{
  "n_layer": 13,
  "d_model": 192,
  "n_experts": 64,
  "experts_per_token": 2,
  "d_expert": 160,
  "d_shared_expert": 0,
  "activation": "swiglu",
  "moe_layers": [1, 3, 5, 7, 9, 11],
  "router_score": "softmax",
  "normalize_top_k": true,
  "routed_scale": 1.5,
  "balance_loss": 0.0153,
  "balance_bias": false,
  "router_z_loss": 0.0001,
  "init_std_router": 0.0192,
  "lr_router": 0.00134,
  "n_head": 3,
  "n_kv_head": 3,
  "head_dim": 96,
  "vocab_size": 25235,
  "norm": "rmsnorm",
  "norm_place": "pre",
  "norm_eps": 1e-06,
  "positions": "rope",
  "rope_base": 10000.0,
  "rope_fraction": 1.0,
  "qk_norm": false,
  "attn_scale": 0.102,
  "tie_embeddings": true,
  "parallel_block": false,
  "init": "normal",
  "init_std_qkv": 0.0317,
  "init_std_o": 0.0,
  "init_std_up": 0.0317,
  "init_std_down": 0.0,
  "optimizer": "muon",
  "lr": 0.00709,
  "lr_mult_up": 1.16,
  "beta1": 0.93,
  "lr_head": 0.00677,
  "grad_clip": 1.0,
  "warmup_steps": 200,
  "schedule": "wsd",
  "decay_fraction": 1.0,
  "decay_shape": "linear",
  "final_lr_fraction": 0.05,
  "batch_tokens": 32768,
  "seq_len": 512,
  "doc_mask": true,
  "train_tokens": 333600000,
  "steps": 10181,
  "dataset": "wikipedia_en"
}
Below are experts of layer 3 (counted from 0) of a mixture-of-experts language model. Rows are named router (the router's row for the expert), gate (a neuron's input weights, with its number), up (a neuron's input weights, with its number) and show model dimensions 0-191. Each number is 128 + 24 x the weight over its row's rms, rounded and kept within 0 to 255.
After each expert's rows: a language model's description of what the expert responds to. This comes from a sample of Wikipedia text that the model never trained on.

# expert 30
router [101 173  98 140 181 102 133 107 122  99  96 134 127  99 126 128 115 116 135  84 153  89 125 111 161 157 116 138 155 160 143 105 123 153 173 143 125 128 127 117  56 124 118 122  72  85  88 162 128 136  80 116 129 131 126 111 171 154 159 138 141 113 103 147 170 121 101 111 143 115 106 137 113 147  92 131 103 131 140 170 120 129 155 100 152 110 102 137 141  90  79 144 158 111 163  92 139  95 144 133 150 187 165 123 108 126 127 151 122 128  84 108  98 112 130 119 158 142  90 151 135  78 151 129 113 139 163 177 139 153 145 134 107 120 113 163 130 118 109 121 136 166 140 116 118 125 134 123 173 153 159 117 132 142 140 157  98 150 116 138 132 139 125 104  87 100 156 104 118 136  81 123 145 119  97 152 155 115 120 143 131  96 114 127 112 131 132  99 124 150 116 160]
gate0 [148 114 127 141 101 144 107  86 136 141 137 162 104 123 137 115 139 127 126  93 132  79  90 146 113 130 139 168 119 129  99 110 151 126 158 124 146 116 132 135 134 157 109 147 178 134 140 111 129 163 144 147 146 111 125  94 142 155 128 159 183 132  91 118 136 113 138 100 166 120 139 145 129 128 117  97 162 143 140 152 145 159  95 125 139  89  98 101 140 114 130 138 134 117 121 142 124 123 119  78 127 178 127  93 137 105 154 106 134 145 109 103 166 163 132 147  75  90 133 131 133 173 162 136 142 164 126 127 105 131 149 100 112 118 105 123 180 162 141 127  80 118 144 143 107 117 168 125 186  80 144 130 145  97 147 117 151 206 122 106 102 122 133  92  96 142  82 128 148  91 156 142  90 141 122 164 124 129 129 140 118 122 120 182  99 112 121  94 149 100 114 113]
up0 [129 110 146 186 130 148 128 135 144 142 144 116  59 143 131 133 139 142 155 126 169 159 154 153  94 142 112 128 122 134 144 123 136 112 123 156  96  96 203 139 123 112 146  90 145 102 140 105 146 115 154  78 114 136 105  95  89 143 126 140 123 124 136 134 123 102 106 108 145 136 110 116 111 188 161 140 129 125  93 119 121 116 120 120 135 139  97 174 120 134 130 114 126 103 151 119 149 149 123 102 170 117 157 100 114 150 123 165 129 190 106 172 113 161 142 121 117 163 173 102 103 118 141 126 167 135 110 145 112  87 126 165 120 160 143 169 135  98 125 138 118 110 111 133 116 142 186 111 130 119 125 110 118 121  77 109 103 159 163 163 152 135 137 109 143  86 124 141  97 170 128 154 120 139 136 143  93 150 133  91 106 122 144  94 132 137 129 116  85  99 128  79]
What it handles: Hyphens inside codes and compounds like COVID-19, I-587, IL-6R, and word-start prefixes such as non, re, trans, self, different.

# expert 26
router [157 146 100 143 165 146 133 128 158 135 117 146 142 130 129  55 116 170 143  95 157 129 138 138 152 147 133 118 140 150 153  90 113 119 120 149  73 129 142 127 121 121 165 123 113 132 149 148 109 163 143 102 155 124 149 117 148 105 186  99 148 154 154 169 139 141 138 162 147  95 118 128 102 107 136 140 173 106 115 128 107 150 143  96 150 113 125 169 130 119 113 124 159 168 125 112 146  52  79 120 144 139 161 142 118 150 135 152 116 133  97  91  83 178 141 130 129 158 133 157 153  92 130 149 123 118 133 149 150 156 109 143  96 121 166 163 114 159  90  90 118 175 115 107 147 134 117  98 142 118 155 114 154 142 144 114 139 139 113 151 129 129 144 119 146 120 137  92 112 143 118 131 140 113  89  72 134 136 141 113 128 101 108  96 111  90 135 107 170 163 137 159]
gate0 [121 135 135 154 158 113  92 143 128 151 116 125 162 138  64 135 135 116 141 141 116 125 139 165 142 131 113 127 152 131 188 133 118  91 166 111 126 119 158  93 108 100 138 105 122 115  85 130 128 143 105 127  87 159 134 149 117 105 117 116 141 109 106 143 113 168 146  80 148  96 102  92 104 112 166 109 132 129  80 136  82 173  60 126 150 101 190 159  87 132 124 131 127 144  88 176 149 139 120 122 160 103 166 122 121  97 114 157 132 140 107 104 113 114 113 176 151 126 126 131  72 112 138 150 102 128 142 153 125 135 133 113 144 124 110 128 115 125 137 143  73 140 143 116 113  92 150 119 111 113 154 148 115 106 131 113 147 156 127 167 115 123 100 131 111 132 130 118 113 146 123 111 126 155 157 127 135  87 156 141 150  78 172  81 138 115 114  85 126 163 129 131]
up0 [115 130 161 142 115 161 101 117 143 113 114 104 113 139 125 130 101 140 108 166 146 120 132 107 116 141 128  85  97 113 129  59 158 145 141 126 111 154 132 138 149 129 107 118  94 126 130 101 140 121 131 123 120 126 142 146 114 121 105 134 133 125 108 105 131 152 181 136 134 149 146 124 132 145 138 111 101 109 133  95 163 141  72 120 138 134  86  93 124 154 144  73 117 117 122 106 128 114 163 161  86 148 133 152 189 147 122 118 171 130 167 150 132 143  74 161 160 126  81 117 106 190 119 139 115 131 125 122 132  74 140 105 150 132 144 113 155 121 129 160 118 124 108 135  80 148  89  84 144 117 112 142 174 152 134 116 178 146 123 135 153 154 101 134 152 101 139 124 125  86 177 136  85 119 138 152 125 152 127 172 113 145 100 130 118 173  95 151  88 122 137  93]
What it handles: Relative and clause words such as that, which, who, where, when, plus the == and === marks opening wiki section headings.

# expert 31
router [154 124  98 163 151 118 169 135 128 102 120 133 126 129 128 133  84 149 125 125 171  98 152 160 130 129 123 118 180 111 127 116 116 150 138 140 131 126 159 121 127 105 150 123 105 118 119 143  79 139 113 132 144 140 108 106 152 118 149 150 171 158 123 129 145 167 114 117 133 162  94 107 122 120 123 121 118 116 119 162 109 162  90 107 127 122 123 132 127 125 105 132 143 129 164 123 168 125 163 157 166 143 136 126 112 164 144 183 121 135  84  83 116 161 134 133 144 131  90 162 115 121 111 202 149 128 147  97 138 157 189 139 110 124 101 188 139  98 106 107 150 160 119 169 124 102 129  94 131 125 142  99 119 136 151 140  63 116 113 135 140 173 142 145 120 156 151  97 141 136 103 143 136 137  87  89 138 146 168 131 125 120  61 101 112 104 123  99 139 164 116 160]
gate0 [124  99 119 154 127 143 131 115 112 114 123  54 109 135 133 139  80 124 123 169 131 187 125 160 130 106 134 110 130 157 154 163 109  73 128 116 150 161 117  89 139  96 113 108 107 114 123 105 121 141 136 122 171 160 147 125 108 101 141 128 117 146 171 129 155 140  94  90 174 164  95 122 113 157 130 113  98 167 142 132 139 127 103 141 111 149 143 115 143  68 106 103 132 125  88  77 167 143  98 146 151 179 145 126 110 138 140 121 158 130  94 138 142 124 127 121 147 148 119 148  83 105 107 112  83 170 158 140 152 102 159  81  97 128 120 139 149 141 140 104 124 108 116 133 135 153 107 110 107 127 109 167  97 123 138 125 165 108 144 146 145 119 146 126 144 110 137 149 104 158 114 155 112 124 174 129 126  66 117 123 142 141  79 140 101 155 107 127 130 137 155 147]
up0 [120 138 114 118  88 149 107 140 154 153 119 181 128 120 137 126 105 105 158  92 108  84 170  96 142 155 140 127 139 120  95 129 142 152 133 158 119 134 135 154 116 142 112 135 136 152 114 173 127 166 117 108 109 120 104 114 141 145  96 149 144 124 112 121  84 123 122 151 100 129 166 115 153 134 137 147 153 117 109 109 104 173 150 132 137  91 142 153 115 153 170 180 102 102 161 144 148 108 169 106 115  70  95 159 114 133 157 159  97 143 161 101 134 116 170 173 124  75 130 120 145 135 129 101 154 123 133 122 123 145 119 158 159 142  91 136 132 109 116 142 157 153 147 172 144 119 165 150 158 128 113 108 163 110 147 151  71 105 115 105 127 118 132 145 112 161 117 116 150 112 116 129 123  98  74 132 113 181 131 157  86 111 167 104 155 107  99 143  92 155 121 135]
What it handles: Periods ending sentences, including before paragraph breaks and after quotes or parentheses, plus sentence-linking but and However.

# expert 0
router [169 157 108 140 149 119 172 143 149  81 131 154 117 123 110  86 116 127 131 107 176  88 102 135 186 143 152 179 101 104 131 116  85 126 139 134 148 120 167 137 136 125 152 156 114  96 101 154  82 134 104  91 120 132 132 131 132 135 162 123 108 119  84 168 174 164 111 101 111 135 111 135 110 142 125 154 142 119 146 155 109 129 136 102 143 120 139 133  93 120 128 163 126 131 156 127 163 104 121 147 145 139 160  90 111 112 137 167 117 175 104  91 138 152 143 138 162 142  87 127 111  89 113 144 109 104 152 127 157 150 144 150 109 136 129 149 158 121 102 102 119 170 147 130 156 150 145  83 135 146 174  75 140 138 139 198 110 129 111 134 125 120 162 122 102 128 151 129 146 115 104 127 157 140  78 124 149 126 127 170 110 106 114 122 117 116 136 106 165 158 104 150]
gate0 [111 116 140 131 100 101 124 169 142  95 148 157  97 135  63 132 114 120  83  80 135 137 148 147 112  87 126 137 108 149 145 146  95 119 121 136 123 108 144 159 138 175 151 152  94 119 158 138 147 152 147  81 107 126 134 136 105 155 168 134 138 135 154 117 134 143 143 152  86 127 138 146 128 110 113 139 159 116 120 120 113 117 126  91 151 123 138 118 172  88 105 112  84 117 152 124 104 134 183  83 122 133 129 147 112 157 118 120  93 122 129 117 111 131 151 132 117 148 118 142 129  90 144 109  90 118 120  92 130 116 145 102 137  99 131 123 130 159 105 102 124 105 155 138 128 135 126 138 125 174  86  83 114 140 116 113 144 191  73 150  93 190 150 107 115  95 145 127 168 124 115 152 118 174 120  96 122 147  86 114 144 157  77 121 136  95 132 143 109 120 101 171]
up0 [ 87 129 142  84 129  62 152 102 160 142 156  92 149 143 109 122  88 122 158 162 141 123 130  78 136 154 101 124 133 150 118 105 142 110 146 112 151 160 125 149 124 178 143 117 144 117 147 159 140 144 127 166 150 140 153  93 140 123 144 121 112 124 153 123 135 134 108 149 143 139 151 108 119 121 193 163 113 117 120 166 131 110 115  86 147 154 137 153 149 108 134 120 141 147 122 124 125 159 143 119  77 126 115 145 126 106 132 147 121 101 138  93 120 144 107 110 118 126 123 105 124 148 147 139 107 112 116 128 104 129 207 112 149 128 149 155 152 144 122  89 172 100 143 102 111 172 117 151 150 124 131 153 140 149 144  67 146 111 103 158 165 118 156 138 134 140 144 102 172 164 122 161 106 110 119 154 124 129 101 165  92 102 170  89 139 161 135  99 159 130 126  70]
What it handles: Double line breaks ending paragraphs and wiki heading markers like ==, ===, plus list dashes opening infobox or taxobox lines.

# expert 32
router [108 105 118 128 143 129 157 159 180 108 128 151 122 129 129  67 124 185 108 124 113 134 133 108 147 158 106 172 127 124 171 126  97 120 148 158 124  74 160 134  93 143 144  92 123  93 142 144 120 155  66  65 121 148 162  80 132 136 162 138 139 106 112 179 141 135 142 119 138 121 116 155 126 122 131 149 105 128 141 135 124 141 140 123 125 119 118 171 139 141 133 117 132 144 166 121 160 101 132 138 135 150 189 148 106 146 125 163 133 129 113 102 111 122 119 112 136 141 119 152 119 100 115 146  89 111 137 124 111 124 143 132  97 110 113 165 135 119 130 109 128 128 124 100 153 180 146 137 175 145 134 102 124 128 112 135 106 163 159 145 137 155 160 133  82 154 118  70  97  77 112 147 147 101 112  84 150 110 140 146 127  88 126 121  76 107 165 134 136 149 111 166]
gate0 [111 153  95 104 103 110 164 125 169 134 165 126  93 156 102 134 134 121  60 136 170 130 134 156 120 106 130 133 103 142 102 109  83 129 126 131 167 149 119 159  92 101 110 116 124 176 140 114 118 118 154 122 157 127  97 131 124 159 154 117 133 188 124 131 133 122 118 146 139 146 195 103 147 155 140 106 144 147 112 118 134 193 148 119 154 200 134 137 135  94  79 146  93 145 122  90 136 127 145 115 120 128 117 123 112 169 136 119 141 140  99 131 153 152 147 118 110 148 117 141 124 115  95 106 196 128 133 125 169 122 122  89 124 155 120 147 135 105 116 129 145 156 117 126  82 151 150 147 133 133 155 118  92 146 151 135 123 146 158 131 105 139 166  88 107 162 132 139 105 124 125 151 142 146  81 128 106 204 103 133 137 107 142 126 106 113 133 142 116 122 124 135]
up0 [152  92 121 113 137 124 125 130 148 129 128  86 177 140 143 109 121 101 126 152 121 134 100  96 179 140 108 133 160 113 119 145 158 147  92 109  83 140 132 120  69 141 108 148 120 101 155 141 162 136 157  82 135 121 152 148 103 165 128 160 159  74 160 145 157 123 135 143 150 141  98 129 122 134 140 111  90 114 105 144 112 127 129 118 161  95  80 169 125 151 112 136 104 133 119  95  77 117 115 132  71 136 136 130  95 157 129  99 138 159 164 131 108 156  89 135 130 111 148 140 157 127 109 119 110 143 109 123 128 166 190 156 156 159  87 133 105  92 119 154 180 116 134 143 144 110 103 128 100 133  83 136 155  96 156 118 132 128 134 114 123 109 162 135 128 100 131 115 107 174 113 125 120 169 135 101  83 136 143  87 140 131 176 111 154 135 119 127 104 122 126 125]
What it handles: Main verbs after was, to, he or in, mostly past or -ing forms, such as became, used, served, establishing, made.